From a checkpoint of a small mixture-of-experts model trained on Wikipedia: 8 layers, a softmax router.
Below are experts of layer 5 (counted from 0) of a mixture-of-experts language model. Rows are named gate (a neuron's input weights, with its number), up (a neuron's input weights, with its number), down (a neuron's output weights, with its number) and show model dimensions 0-159. Each number is 500 + 25 x the weight over its row's rms, rounded and kept within 0 to 999. Numbers have three digits each.
Before each expert's rows: a language model's description of what the expert responds to. This comes from a sample of Wikipedia text that the model never trained on.

# expert 9
Capitalized first letter pieces starting a word, mostly D, R, G, L, in tables and proper names, such as D in Division, Developer, R in Rio.
gate1:527523477509532457451516470528500540495509473486504479499474568546486519493500514491517513527521495498504475521521545496510488494520468528485440498522499492500529503522489501534466482516520472521507468506518468494471510494494538492510502483560494476496500456500466480496502525509528467515463515481521548476484488529518504533482492495526507485481482482531505545460539475522484505535550483519507487484541511500526501476560503504503507573494526488515499455497469510469525467552487463
up1:507471509456520511489497516511521463505498466516471535500461481513501510481486457462465476497500502548524502509496510512499525477492508516512505509508464526522502423477543496512525490476495514484503525487475530477453479519518522507499486510467560493516537514526521506508518524486496496511497472540520509500499531482482498479504508453484509495499507473498539470516535551497482488550452520480495505514419518524512529459458516430520505467477521502500509529502550525509463519451481502
down1:513506503495472510522513528509517488492440555530517506536477498537482496503449463491441502489492546495493538471515507515484454481486458507504540505502528503479520503504524519546524481486491471488482472480485479548478496480475498493482476487486540514515532467503504482489481461497469449516538489481479457496495513489523485488527522498521499483525531522516474478497488518528511515474458552505517514572460535531485532485463491457529514468549472522531481490490489493518523491473478515
gate2:494508538450488525469490508476532509491535529503522528509497538430522496455521526504514488492486490499450454512497486511488513509530465508474519525511474513501484497483508488498493488521515523489517522502478498504486528504482520501536551474531472474458459491518467443488444476499484489517496494485516498480505516490467439501465527533493483525512487487476532529519556438525532508486496512517514528493506514516441484475510465470461501496479465512512510538467491469478486481532553507
up2:508448514516448510472443539466511516497482549488506470513523516477509513498543497535503474469492502522475442476513487478526494485538465545468485472492548501559523510560482510498519554473550524456487512474467522476523487524518491538478533530488502477470526487504519483530489499501492473510528500521496524483540523511478515493508501498507514530514489514506476452529511468499463486499476490468471480489506476467511505460484479533497545506475481510516467544486489503524527498496488511
down2:499522525511524499535522539504492470501456507512517523467504475493527469492503526520490496538438523496531497505466467501514527499543528524497490488537502506490538490510527470498493520455531523478518504512518534494486452519497526476453507522517493483488585510507500506520502495509487495495487512478509548468481483532499483457454502508483546495530536512531503504455553467511522495488521502522481519491539521479518508485560451487423488472494464508477475516523491482480486512512520479
gate3:525495522404479513492456478480518496545502478515515533489497485471471462489509441462524483503508504501487482486514487523495501522518452536493508505527512514499451541474521476472493555517481522480538493496502510507493537463493511477530496487514465535469477520522495521476524521498519554486487507492545493560503492480487456476538502478525459468465456493495491466490516517516523524519473474488519447502478511477483476537504495470487518517491510505483466515489496488475507474505478547
up3:489522481497569458527514482522515488539476527495497485508487510514499476498505462525480483471494506534501489489511484492503461518447504531524518482530553517519514490446528476474451477513503510496492548515525482493536519515535481501492522502499521512507494540473501505492491487456509471496465541558500454485506480471501479537467475495542464481538487485487505478485541516467512534535507498451529509478512489483466452499482508498465522487510505535520507553528518465472521478450509479
down3:576464501524520513555500453500489545504478478487491472486508521516499470497457524490499493528493518512474551510505494480489513524500491477482503448479493450530487527499519507504494509497465558520519505534489483518474507439524494526533492489475496495539449509458539510476483487538549485525507552475487502525470458525499515491475535550472502480487440539490490514472479458493470478477511487479483529503507506521485486513510495481495504494496517525498461497485535531493514514535475507
gate4:505531473488519552493518504524507484453534510526470530522502485496531470508504567517486498497472540479493500462495511475450492475539493494462505503538476515481494504499524494519528443510494511502503542515508487505495511487496540506511517526512474520476558490483499504487483480508474492515475538456500515491488468519514514498437502490522522502520509509534511468450429465467499512473468511484485502484557487455531490495540503524466532480482478485484524474483472434474491520465504512
up4:498480518525533474473485491485515472496472466519477512499512506527523512467508505504496539486495510517523518464534499525504543539498455467515442482537497440540470501563475458467467495501529467537516538485488539473516511524482528499506513505484510513505493510521497530504453560514525557511487508505499535501453485484478502495483515530510529492532515511478509538511555490496502477575535476538490478471486511505511517499483500494478499516513467464483492491487540519463478505475498482
down4:537514516470491508511486490479489500486474511466542493537501490491497512499465513532531462523537505512461497463522495500500502556495538484500473489500516489504514492522470493493461507492465526553501497517480473493496473486535455513465512516505494521479483531487524476455493463486504540495491477504469511502538479545502461477522568539505510495496528494514423502502485511469506487516516507502474502501445464455460475482515487534497459520516480482539528461521542544501511450518524523
gate5:494506526547479510470483480506469481518515544498497546497521501516492504494492470475565491488483504514480515477514537529518518462467516516527523552478515495440475496512513485518493516493537541506461503463480508512531497482497484529466485507497454496482505497505519493478484498549544481490529516472521461529501523514527490538537491533527494470478491542524511525499502489492451549544513490507535469473462520518511499473552487527430510506527461511484530506472477513507541502496526513
up5:529509489513567526470492476490529534468512488494497467514493460553517485502492524505516477524562489492510523513505528470502511576508495460526492478484506521475536485475482523482494482529466512476481449534475481554509483529535490484481465527513497521537517525453487520517532454473487526524496490476489518487484500502481515502505496501490501495488518453526543509489506468481533470464459523515504517487503481500507499483466490484518471471483515434517500444500532483504491496500538455
down5:494466503486518498511480505484517457485504502492507453496514472480506459499485515502485503478515542458502531511534479536531459472513467489529510475525496508531516482497474513512500526494481488458492503545489535474520492500520484501474484494503496471468520462502489474508514534538509511518510541489488465539549492508497443461482502512491459493473493551499461538538564476500531478461550504555490530535494471523473503532540525570524513519457494506510486482501513510500491473523473486
gate6:450474505517547483533497460470484488457514466513486491485492505512481455504505484509488518503470521440509517500511538517491511552505521525487526462484476523538502479552440483513519471459474493536548509523461544483507490538518513480441479466504511484449526505489491505486505506479469498495464505542491464489492510517505532506524470487511504488492513471521536486492489474506485513499467494499513481509593521574500501505485538500484495496513500523493522478485487516507523491482493479
up6:584522487521482496488513488492538512505479519486469484543529495499478505470461538479503495549514466511480528477510490538531445472524499489461515488527467477447507477502457504475464541517511459479462490494512488454495511513489498496531498509438486534500484558479495506505471492516530478549517470498500526514482478482465445503480542503479507545522487524501454505515524540472509491498516486495490523506486509497487490503507540537494508517512514480506487501534498540495461509513505457
down6:485505522487496518442498475521466501477498522481506514516457473485541513503466500509479461482522518515466473490517510467511518521453511507496463550484498544486485474514501524468503505489476496509479479463524560537494498486531456480513481476478476529475478452517500506543470495527498521488466539476521510472454487508518518517472490461484507507553476476501506458485478516522487469537509514488513484515502460553486533541490527487484521499481503581544470521482481492523484504510477520
gate7:517531487528507483512507495490508488518462495479533452522469514470525488505460468479540483517461476472492503507439469502539500506471480465488494515469461510460499483486486483502503473478459487493508524514548481479499515485503495501509545546446507501478529505551538468475503450487497539465517469502495529478560516465442516505457507499511545508473512509487457499518497479490525470491463525504509512522460510478496508502486481488529498545527522521489508501486469474486464462487494540
up7:519484546476502464471468517502525507498516495540496554548463514477502538470506526473457508525501526560539467489525516495524501483505487499485526519483522508506482498520531541535471535543544500467529513483460494464492469530532496502530505503517513532537460466489488522516501529513533495490491481483519528473482479463484468522552487513494497492487467535510539485492522462558469557501527503526514515502488482492508480515546466512486510505473503541512496509482483491486508526485505450
down7:535479470534536508493472486482479479494464470514475459506523510500517493481482499510524493503523536455502493508482488506469516551481526496508539538470451497515475459484490526498517473496535494511531502500495485541480496487485486520487478520534499519516467512480489528498536533444453500503498513490518478482545467468487453529531526528526477476510444517416547496493519519480515495510471447502473505530505539484476480470520511500535491536485543491503506506525530513502508494464470526
gate8:517563458542500503532470490499510499503492503493471511499547487489503508512466494515514493459485507494463506520493507467538495537469521452507475498436503505489535486517451518480551578477475462531465463488472486517533490476494525507492443489534513510530467484488491521513500453493480479553488514514481517522492501505477502491499504505481514551516531451496496478500488481496496480525505530499502491523544509495470489488468525456506466478486485525533485474466512537546476510502523483
up8:501488488488506491495520500502498505478516469504524468502496497493501525514483509483528503497499485504516512477496489521504460500488485485511468520513515457493472496525533478494462418509471521474517472517529505491485492523442460490484540496513503495468541494522474484480481578505518494442529445503492461467479513484502533494483490458550505452505513538490479524463495490498517492515442508506477513498505474543481517465479481462483475511509486473481493502540434476454540456482516530
down8:482524498472497469510465524474502501519486471505512508535488521479546488463479544473548526443500516548516486494513511477495496508492542483541535524528518564527474513507516476541536504501516505516504499478536559467539483494509531455502497499507514498503495502490549497479529549517562484508513513498519499469451529527466543492504500489516521526497537491518489483512492488493478492463503511528487496505544472526492514491457466498476500494519512566494486489483482497520540475550493472
gate9:510522478479478470478516500504541477476503532463497500512477488504497505453502501563479449506487481505463503540515482525494506444508549471507531486460460497449492483459530511508514538494443520503458497511435504504531476490457435509501459502519519537545507500506508489531456483479458514506508493528530484499512497476515549526506515539493500500503518541499583504505495494507517485498503518529492502522452507513518483494503486534500496515491526496531496491499510487525519507471485517
up9:517521527465479476505460528508497546529445486499488531487486499497497507518472466510453515500519479532506531463512501534476538490487493483510545506496519485535516526524523526486496437490472462519485533463533532496482451529464493496559489511450482499514493455486455487483462561467497498506463498529491525512481520466475500486472516495522509501516513449527513470498502487512501475517493460525439547472508518491507529438522505492499494499519511493500505483518503491521503504478460496
down9:529456517509497488541517500501492487421507484501451474496411503514506463495512483503518495475502449487496515473487471500489462495490556472529502476539517492491486516494480499554516518516510474522491472487502492533503461492473539535488470500499487455524545513544530494529536528505527485534495514505478490516501491530533484493517470505482495523502498498487493521497460513519470535493521511492460520498529467463509494516478488470487494466492520546493534534468509512483453502550528464
gate10:477528519514497505471509495536510463524486494490494502483498489538506466456466495520493460476467491533463505490485482494501515491489482516463514551486467523558478502552505441487537508531508501449505510504478512484542471483515514481501500544501520471469490424500500525504484464505523491513498495490500520531546548506508524510439528505523524497505481515462535457488496482513518475500496500522479496535554469484489469504570510525499481512444524494480514481472479480527508509486484507
up10:468501544497469479461533501492530478506477517480501470503501475483492475509519459473530455492487469521467526490505500494468463513509491546443504500495526501522455522520547450523522544522503444446494514504471466491536501480508575497540490502489514461502506480517512487510495469516487502511523509494533500531534543519476462531478546479501512496481494529482532474531536458478518515485479508504495503536504480487484480500556500504506478489454505509466512485462477518525496502528520485
down10:509455516470507525498496556528524516541469503488523518493494490491457489517552513457498459504443482463493467523531484530471523501516536524463506471527513516488498510519489499473490501492465511526483505477511487504474512507519454506475510495513494473487496502503520477492470496515490518487514512549482463512526522535470487509487483462559516516502493473468480519487503461454500479510547452502526497546492483416495536518531502506437468511496522548512467517516497473509475518497515496
gate11:556519499552503495524497514537530523512518472513515499560505457499525505483521493461511485481479452515476499522510498529485549489537509484498507470500477449484480510513444516482509511482533492501465524477474432493545432554548511487494485541503513478479448491491464474495536526514519496519461472509466517511533496511549499518512470508525518492507492496451494505527514455477515520511481509493500493531492505511504482508483514489491468539479502475503539462486515480506518528507477509
up11:466545516503519490494499518540502532520507486493521527497502504474511512487497479509530494523491491508508483487483525471508466488487491516463550484467428525490478521478463544504478546517502537447503509505494488509460490518501447504502506519513497478501479508507501486468522514536486524449523540514514486533517528473530482522467459486519496466499521475481453472572507532451520490500490471463452478492534522472534469542473522500470496528499516491452534499525495510502495517484549514
down11:490491492507438514489532528510513534514531507515499516496552518517509518496537488562531530515521523503503535517535534498487466504460493501482498513506524490508495469496536491495514487481469484496490427507493536514483493489492490474490533508486525530498535552483540500531461517534492498488442453491513526472499462466488518464494520499460513484521528527503477468539522518478506473518484482480478517429481510473501487458547477493488500489476502486510490480464505438522479474517515539
gate12:494551494507498469515510520466495468498495475484484510482521472499497494480525487494463502521514531526508536509540463526467517531564481465536525492521550473473557479459533471472513483479493501549487507518526568476467498458505488487531522545505519489507523505491512455507472461500480507477498513534514488490537506482465482507500462535482487508492527511494542449492501496469502495491481495498513500464454487548529546510482503526478491527501459487482487493478498495503435494489517473
up12:485550484470493525510526510495479526483510457504496499500518515469481487501454530507498463510513497535471526482499526493496497464489525495500539501540524531495506466497475487536492508450522511515492503569510515490463467502480543531475521521523471500517498517527508504484521472485503532441534511534506501498499531509492460537447544495486489539441531487478491485462509528486490507478557544489483498505501494533521485500533521461525453474475474471497505472547505506553513484513532517
down12:558457488505511482505478485508489521421493506550484485492501490511492512470557499472458539493479446488467461510490490482465516528547484522501512504522508502487487527539549544472506543508461504493499530474497508541504497540478505496512483464538503496496505524529496462478503522544488473503505478509513456485517516514498494504508471506464494481485559528473501467532472517518511482523494526509489458530470515457547515495468473496498489508459507507488477474465505490463458504494521485
gate13:539525501516494506520512495517531518537532540491508528479548474471475505490502540505483489481477518492483493517474495460523503465494546487504555507456558512467491518476519494503474503519510521490458492500488419496524495475489473467492477428520526552515532501513520524502469456496551515465533505475495505489463469480499466492463490527533497504472507465520548519478493504501487515477516505488520510514479510495491472500509474534471437519498477500517506537510516503495485463458515512
up13:532533479499474533506511509512470465500475523543506500476494491507485501545503483456491535476465501527493522488477471470524478492500490517484445471484528506477512535511523514564502465479542478514474533471508526480497493464504531481482463511511495504518477522472494502509529565480517586521533467479533520502495527526486507514504521490479479532478514511538483466467505442505476495512499490484537482496476478463518509502566521487531505464528522486512476483511475505469518483494460515
down13:477517515504532515485576537527514492503474528535510503524528456474514488503529468481468499437493481499488466528470518499538496496531494467522534497491487503459463469508527535550528494466550520476498501487504480517495464489469529453515514477514515502485517504524500506511497482508490485501524501510502512479503522466531472491497513488527512512459541453502520523499465507479486491581519506544487519498534495496492488452513485522515515493504429521478469500484479502471538518495547481
gate14:539442482508503530479494451575515502455473495519538497533455483508514498499494540480488489519508492494515498453468503511511489477529517495492517520486486529533461480475505491512499505490501446449516500440523505525468526522523503493519504529539478497535499520520499480490513439442497527495472490504505490507482481504503509515490504475476496516447486524514455539466498526464482567470521495510522508512513504446469503506483480492497492511515512491518481540514474501479518512506481432
up14:551469482521530477539521466534524527490524491473493526482490511512487503484476525523468499485493532455490518449494550514495506473501486481538496483488476463537494522486478500467528486516467471474530463462526469544456502508517496511501531476531503484475509482485530490494511491459470515534457528497516502508511504483477499494539483469506507429459484509510432530471503521508515507473501485507478479526541540501504458526445488501496504485516538515510510520486537499525486477558496505
down14:454484488480521498469512546499494525504528518481548492466520509493502511485547524475464536496521496514465501472460502501520530527475525466501492509501474529533516500546487531480501486518508534470514510479478467507458510532493471485530536506518518505535519487519526502514471532530498517492479478517518523464496522505501529449529475465501497497512496521489440493428522520456482461494466511554486499549523480501513504524515449532470471443479499497459509487518508473515525515477519483
gate15:511487507488471479534516494528483549475472479503490501489521500484468526501516426513487542462400485516501517516504523487506494494484487499503533496439505467486508517484483485527461492463541490525483479469507461463535457526484449507504521483540520524470496522509531511499519542505492505503488496490554526499481497498522530497513514475472480463519475464470499512505515501526486502471500470491494484521513535485513516458529487471484544511510513525517509491539520518503548496516467558
up15:555482551534448547511478501485486486516476568492545512484529473484473485503546468482491494528526482496500495482498510468447488509464515538508515532476495512523484501497460491525503456515522481508486517500496490495512535495463465496504478479514523497493482446471510493508492520510489552506520518490486521544538513511458457478487516525512485531487490476506481484481499480479509520480522483437519511510531510455503494520491543517503477464549525523491518538486551495529545483471504498
down15:500549513493517508560525484488524506541519522499476482445520443510460512481468539499533516486480546509484533503492508507458479502535487498508506501501523488485466496486469525492509463513519543500510481526510518553552518524561548484505465462486465490473488530498501484493497529471516494489556577484483486506496527529541518521512480531500472493477483495547509537527530498483519506503535494486477466487513501511468504482526533473506510500534524497472511507467498508490490467496527523
gate16:469504498487503552514478517500483507509510447528466500474468470561511458511517511493456546523490492474471524554485468493462546523558532528503502494480501486484486509512515511526502477517475471512500507519519508450501507583585510471488531460508526499512504505507511516511503512518477464504460486466454501468488507468529495481500471488509494477504471513464504477488521493482522449512509472510495528491469460518472512508515524495506516540529505505500515503527503524507456504489475505
up16:488518495478517507461502479530515530446508452528482551469513542517505514498485526467493511465488487503479477539535497462486510501531499538516551503508525492497523476481525510500500497487496432518550543485513503493512480518563500492469554471517450495525534498524544501513498487494450493493432531502472514505484474493506503489499431488543464531488490489505519507476444470498529475514496507526472500490529481508470486498537494481513544515508488502507497514510493501535475505533490497
down16:519490499486512521492480513520491553543487474505469480484484515533444481510463523541545504537446472492523501527527486486452463485526507506510519501502481497488459535512514510542505478541503502473460477533505462499458450459478503501504474529523513477516511492532490497502503551519494457482485528535469481454483532503500477445479449505504471482470495483492503473529482489512538474503522511492543518466498499506498489489537454500495523489521550458474510504484529508530475515506493513
gate17:525454511515524510491469500528487495508499507486508467514510527490495479524532500469512500462523501475520500478461498514518483499450514450494536499472512483529523440489532544486502519500464480459504464457490488493473507498480470507494483470480486514519539483497520446486466466489534517448470497518470494506494488466552521474459478474489504475477479473453507513475528492523484518453541497502507473535516506469485488467518509503468482519519433515531454501499461485493521506470469453
up17:549459485553519519506470514468513494507480532464544475488528508515481483460474517514472485474484507486486520542482475495505474530490550483527484516506479471521511478483496524488492546480469481487483526480495459477501488479488485513457473478458506484536533489485524473515455502529551493477473489526454504519462485450558539471485490473487485507516508513469497534483540505492485483504517507478551483484489513490484470465494493512478497523484539540498470547529453470483512481471481512
down17:514511474478506508519496487443540492492489494498483492487503495539467512486512475545483503508498545507484526516529498495479485503503502501505482476504501499526471503487512476434520515542447462483491547457526549513490538495436479448553490514522548528541549478530522495466508468513533504483476474525467481455521513556499476494526492519542472475527501482484546488510522499531487470473488515540462488517502514548479506522473501492471511519522515508488512515516527505514501507502469516
gate18:481467503505521538527508494500438493487499489520488476525474483512502461517521490513530515529460500507502503467482476550506479477479477502458515507541480521471506525495494433534469509499472464476557511470518503506517523508520466504540471524476490480501520527485530503500519549502499528539506511503497420527475477507455480518499463444464509522524547513498497479494463484474533510546475487508495481476512537506467483532485542479508499478512515480486490521449518505498508518471524515
up18:502498490502484510524437503454524509520486486516470517537501512535501473543476495495491505472516474506519458464501495482469471504551478526497506522481485522456510508547456478450503483485519507512469465525507459477533534533511467469485511499472524529501484506476492555479470516482517504533518497452482557546502517514431495481475469470523501502497497477477540506476508497493497493526460493483499489493491504518472461502487543510470500544505531442483484472525516484493517495465476522
down18:508526511517506502511519537518487527517533466545482525508529511470532453499505462545469515497483533513473535504491506528522543538519517503540489488482530494487473466469470490543523496502498477515515478504510540522489519476493447501511448483469489526516526513520467447504491474523509550520503493515548501479456481480490528487464456485522473519490490479532473457527474496541511499508517486540493526458531479501467526519496547522502510476488487557514507504476463479522494525509467482
gate19:470557508489534528504505503513492503507474514497501506501511508441499529540483482542525440548476530438459487485484513538500463526524496466518492477496471484451527531492505482512535543477459533449499517541528505551539502460514534506520514534498522500499533502480450518491462502504523471518517493485498502523486499524480486493483494510512508524521479516543470504490494506500525507471540468482501501523482475487499484496504499493497546514452546437477488489522492509500454516496503515
up19:486509523557504488477526517467527509475497535508488479478502495480498495495498502507505509500508486486499538502477436476456537469508504477489494504521512498469502541510515460511473453505488498545514476548471530499500496525486449464521481477462532516512544506506511483488502529504513498474534497473486511491534525469480528495483501490525508516499478524528509500510464495489458465414518512518455483514482495525505539494500449530515437489506507528517503489534434528473480471519450479
down19:528476474504475541517496502460532485507481472445462496456503552512537463472477522560518515484522479488516475484475491518484475535505492463502510493506515494522519521463498518518507452508475496473461514493503468481502530506499470474488531551545477470501467555511535473497514534473523517490468494488507487492515502515515467469494501491513462527491511511470468479505515475497515474539499529490547547466447491464452476470446510514498534453501493504488509469503510510487507469496505505
gate20:552503505501469488488538460506518519500467477503532555511471500510511530494485527515466501477506493501478501510503480497460440569525465476532502509496532509467536536541506481481519504472487498548477525527485499501518457483503506510519514490511496508539513502480485498496511532479510492510542548542480489524541503526505506505565478531509510434557505520555560459480492493484510484452475511481503503520507507504493502505481473512486525525512495444510498516474490484507469482531496497
up20:520529515499484472504504503517513515553483419503480480484513504485488493478478506478477456499461534517465491506485486505491463512495470499497492510519476509496526550493547485468551547468480501468498509534520509501541505471487531504528523518485491476515547541526494469492462547523499521493540521528494503502516498472492467516524495492533500444540543478511483527491559539510504453504455490524473529482501511501495471517450488508475489508483543476497518486481512538510495475547484492
down20:519481491468498486552485500449506498538500503473448465498455514479479500451526504458503519500487516494471505482454492482527475490536499516494524528489509506526498501500532471505483512462470478543459471542518456533514490525552475513490531491468466487490530525534497480502478471493475491493489495472516493484489462499544524525480521510499480485456524472500485501534442504495507529498532512490510514491489493496480533481492514473569542498523534465480557539510489471494454515510480475
gate21:505462532495520508499549528504470449506491502534553494475490468480497463490515441464522486478516497508476542519506524523477488483484536499471491521516479562497447491486517498550499501469471541526477551524534518499519487476476499487479499539483477510509515460507475507488478485510470515504535499530523490496540516520562494528534499544496530471524504522490510499515469507462497509473514517519484491531504451485523550515526518509531478503512541474498503509499513496484536547539484531
up21:490499488467477496531483477502531459463461527510540517476435490482507503474481509513478478441515486452465521501493526517466521455486502493525494527485462474494558541502496497454524471477480507492496490501486466493510498506458504461516517520542503502491478499567475517515488537485477429492490513523499511527514519515544523488524505504504511514508488483527465495515484499479536464499464497498509499545516475462494482487449515474527535514495504497508503532529476524513463505543473542
down21:518498511501512523514535533482488510505519533490472520482493510516523533454515497523523491491497547506512511493490492523541497499526508497433541515554530483502499495538503505465509470455555479502522527489453464496476501516528486517500430542504479486477490510531459480510477495550487521475521487500504489478482485516527511501478437498490459490477501483512485526487477488512532520498492485525514527496506526458490481532506507495524513460531527555547514506492510497564482560526475528
gate22:445473487484535507503476543534466498474483467539502506508498455501530500518520498511488487518512560476520538463485522508513555477507500476526513509502523476467465538493497526458526494475531481448520522494506473555496470465530484514513471513512498521496512506525522539497492457476467487507473486458500498480502497527506496532501508553474499511482466526533483471483494518492477531495475491495479491485471508475466546456422467497506560490517473538516503526509512496505508502480497496
up22:502515462462496525491488504503493479472522474518471517465510436474517500508505574520482485475506512436517491496539494523480537469525495482530501493465530465511492545458521548476516475504499505466494507540466501565500459459496504527494504483545480502508482449488502530515469483492488466528442505482520519521480482489529480515498512539493500513486493495527529521467491507509494483470569511458509478504482500450472484517476504505483541483485495500527480513502515490465492500499538509
down22:528448554551551514495531506491511490585540515497503527502474531537490526499569475503498494460507458530480542525480489469518521445519535511487479539512500502489515498502499461534514494511532480513517479507507499501512503504477479481525504498494513453507482523508470517459497495510496519477487500478454504476507500454479501481455535469505466509524520486473485500505499473507499487489479484523515504544492483450521480525493509492536482491520556508442490510487463525521491523487518481
gate23:515519464560498491506488495495518487486549454477507459519517534483505489524495562488519504507549504483493545494505484503486509538520507429505496496516508462459491508458497461516506460533519515499509537502533471531497536457531536506526493492540473498508522520475437499470467488500540488526449511468483470527462504478500487503485485495481495495489485495498525526481496514493501502487515474516549503505436506538484489474442472474507486492512481487502515462486524507494474523520498451
up23:521544469516517445471489486524503488501511510490494551516515525511511474504513562525509491469493484512484492469536493491503557474518498470482509512484488497499476510482536495470543543502545549515527505461508451510528524485513506497537554511523463528495514534479484484497522528526507464542515510469494488539513483509496485491522486493524497508495500514488520504488512569515477508469510468529548479517441518471495477493470478506500505534526468456504481560471506489535479473506513462
down23:502510486516503525508470533501465490499516486540500480452526499498506603525502492456479533469516498514540491510538494435516490467539476518525508523496501523469494491455492461483469500532475521483553520516496496474517510504527488483469497498480468541474463542478516512478477516493505516488519542471519511514520524531515503487510534493537465487503447505451492505529520472451513475538506479460490469466498533482451504488520485517493494495492514515472509476527504500495468530509500505
gate24:486483450488513473522474543494510465494483519549518459485518499475511455453497524490472498503500498504448546437504504477481461497470523492492494484468539518520491545486519549519514526540501495557473495540503518517551504507524504513498513504519459478495497465492485540492512528482501530548486497475482536492544506506503490513542478487534504497541493467514548466495466497487502502492514492491539507497491491516489520517452485513455521522503532489482457525495484457496532538537492502
up24:509539482477501484481510518496491503469552510509469525511505528466522518510510514510505484565466502504523449481516546564520517509515461506525484450512489528478508498476518488498525534497524513514511486414499529549480501514563527541524490501536510498474532503488502459495487534516497478488438529473491504457515491541463467524512524524490484552465487525509483527526482523517477494498479497516514522490490510481482508472516478491502520512522486523491477516512467487475503514461519456
down24:493510507481489527474511540542559518513570496470478529533496498449491496486504494487475525455523501524494466505525523438511492492509496528486484491473503488479463505493497493525513480503532445516507488502537480511491511544438539522498487448513468464513496476514443495482513480518478492520519481501453529509516506510507512494489490503504522481499477517512511494512522494494484511433491495547496478460505527508506512500446493483479433459537552522509519466518520481482470519487510494
gate25:481507567453485477519511530532485495525490454518467457505491498477492505470502478482455495501512508530515523497499519465524522475476490531481518570534560510513532491507483541500469470518503495472531503516495510459495492473498484515540493486520562509501491494531469512488504474497491507528502496518463524474518509451453488541481510519553474482491490503502477511517476465544526497463514486515474513526475521515511483510528490476485506525455464519561502486508533468479469491465511474
up25:506486427518479520492526453489463502460535492499523488495472512530539500478508569486537516487493475500478479546497492528516505535483491465498471449474457465484478481496488523528477549437554499530451493491499505566543494512528485502470485513512490499512492518506492490523496561496503490500517520511509524505479471527535498493502498488467515486545508484512496529469509519491473493505496522444532529481480461502483523490453479516532481493529509479511478493487474533488491513525496496
down25:480482482540447534457504489504508507480526467505498481482525511517498474478530466466494542501480467474493510483508460549541453523521537512495474482491478472483446462491495493507495494522490494523489509505499503504510518510521512523496522489426522531465471495475478497521519529485516528491518494509514494519525485551553482491498517469524555520497479502516499532490538484451505484520486482494523523530490512441463529475443538480471475489523477496473502519541537520517543511472497497
gate26:526488444494461532512535502492517492486549478538490497509487481486465508478488548516497493510569513503493513487476487464502550507522502474551490495516552467511488491479479499489538461490475508491511521503532507513484523489515456455529492506522543501504500505495463502564487512489526469504504474482502468508471477524490516471510518530517506451520527534487495515510517508510501498499558496502506519501498444564521505504479528547528468460490511495518499468478486474499423479521501503
up26:445452478487511513507493469480510468549472503486502499513498500493449507505497467486518506461514488549499459459515463488507491535465498473532465512477515462505488469523509480463458506525544523470520526433474479519482532486479487516497501520506538497503477484473449505525478527518525502453525475484508484515463484537476473471486512512493437480502517513517500517484523527494512509547496509530512486550514508510524470542540514501480498466490498509491507514456481470484454468487517473
down26:532488491542554510480486517518469522471495523512500492563497476517494548500514526496467537453510506494506436489529506483479524537477480467514475515499509491508489476510455504481484490544499504518501500500503471519485536502542492513501535487474505526554487485509513489505493503464437480492547511472504521512485504514516500484510513525500436493527463518476466523498493488478472491459530477514535515523469498507471446566476467513470475508470539467477512477522525517507513480543500475
gate27:509433470516490547500531503494444518488491481535464519532501477498519522521513494528483481480491501494505524470532495484499510478525563447501535490434518497498487509532531490488505503449428508507506499505445548477508472501519444523482497509470547505472496517517460528502509495495502499495509489560502470538480511475481478494519481499524504472532543515525494500522507448460486486484487506537501509549477494503513500502508508486510480508489466461509486467490474524482466510507467496
up27:494476474517515480495476514495514460466461498495482510496496468548506508501502531519469466463528490468478518471520500463446480481530546473526501518470517504495466512520499558478507478486437499497512477548465508530525534532502476506465505472508510449461501504505456552484479522480469538499518507505488534553480517470504479491527512504546458509520535463474521455504495472474497479505504509507506489536528482527487476519487472518491475482486525441504512500497523513542485516512490472
down27:504490538503506497509521463520509463445494540472474511532473498467501470497505477497502545509535501517482465450506475506537508562541523535494489433513502500533501457508507505514513492496517494508529441476503473547497521484475487560491476484504467544497489477490516503491517481534466519506512461508494472554501496512517492539497501541487539523510512468487500492494481475501485470461483533491530499495502529480489491518488506505444528512474494514499476490512532476469545474548534539
gate28:472500498451450532516521538498496512509519470489496540504465496509477523502484509495504474513491487515499509440490494492483517536477431510490519497476458474525461542497474551506486498520496492490493499506500522530529488470493467504471546488541473503485469502540469506498472547521511513477507477451439483518547485491498499509496494542510500503488493466519464489493485494507466512500525519435508476467477495483518505495484491562497501517534544506501522540486452514504437500534472502
up28:533453543533496474460450487514476525485498535523536568501496521479524499545552486474548521442492495483503496491544482533533513507468493493518528527476514509511500492478507449514513539512501527515476492469504502519507512518508515515519503473461431517485490480483517495516560506507526462502468479514519488477512486527459517475506519530491517494495453536479478500509483498475464501482538506508496532505496472509458519516512484510485506497499496496492454498440522459535528525478501497
down28:499531513531465537458527523472460517429524512513489485478511503483478499489494494510497489527535443541469514522547502479476500476491501500528456478503427524511493468451483573443510500527508526516474504502492497469499493492502506532488478514528506495485500516491476537492491485528508509476484478505487481472550491488473505517551495499512510489537546508506449485514517472513490520521507520460481499511456532486523485522505525527478451517501469501520547519514503487464469519492478485
gate29:482482537506504471496485520516531518516461459495512509537510514526511473501475540514474518495519516494514535514523456543486527490482526508495530486488483494529471509462525466491502474525536514478483516523485447488461527510556534467500498489444495513461454529485512543486503501531525515519479515447485494522499490564538484477494508486471488506477486523490488516514518493496476488528542499430517502499535490506484549492538512508475476495544542554475512533521511522516508469473481506
up29:531516467504495527502522512512463488474570558503553468486513477540453513484504510496486493473483501535465514496503516458502540503497476496527463491494509477540542502493480473547466547489479494538474472484522527502523528498487433509460494487518522515522551500485455501505505554509529471494485489507551495514514473478490493511485477522474507462488555530499507529491446487486487501511510507530539496489489476499469489516519482530479505446477482488506469500503494466479499515527483487
down29:484528508496445511496483543514457476483542479509483489510517500483539442508507478444499518499536475491501515509492513509546496537489504479506518514475537558502532464507483507516490546453521490490562502516500505486484453484531507512484487547528480530492489462538508469534467499495471514504490480498533523510528506509491493532501498500505500457492523493467478453476508438524489504473520538532500498489525456481523509493501481500508542464458478554494474498499456474481501481492503459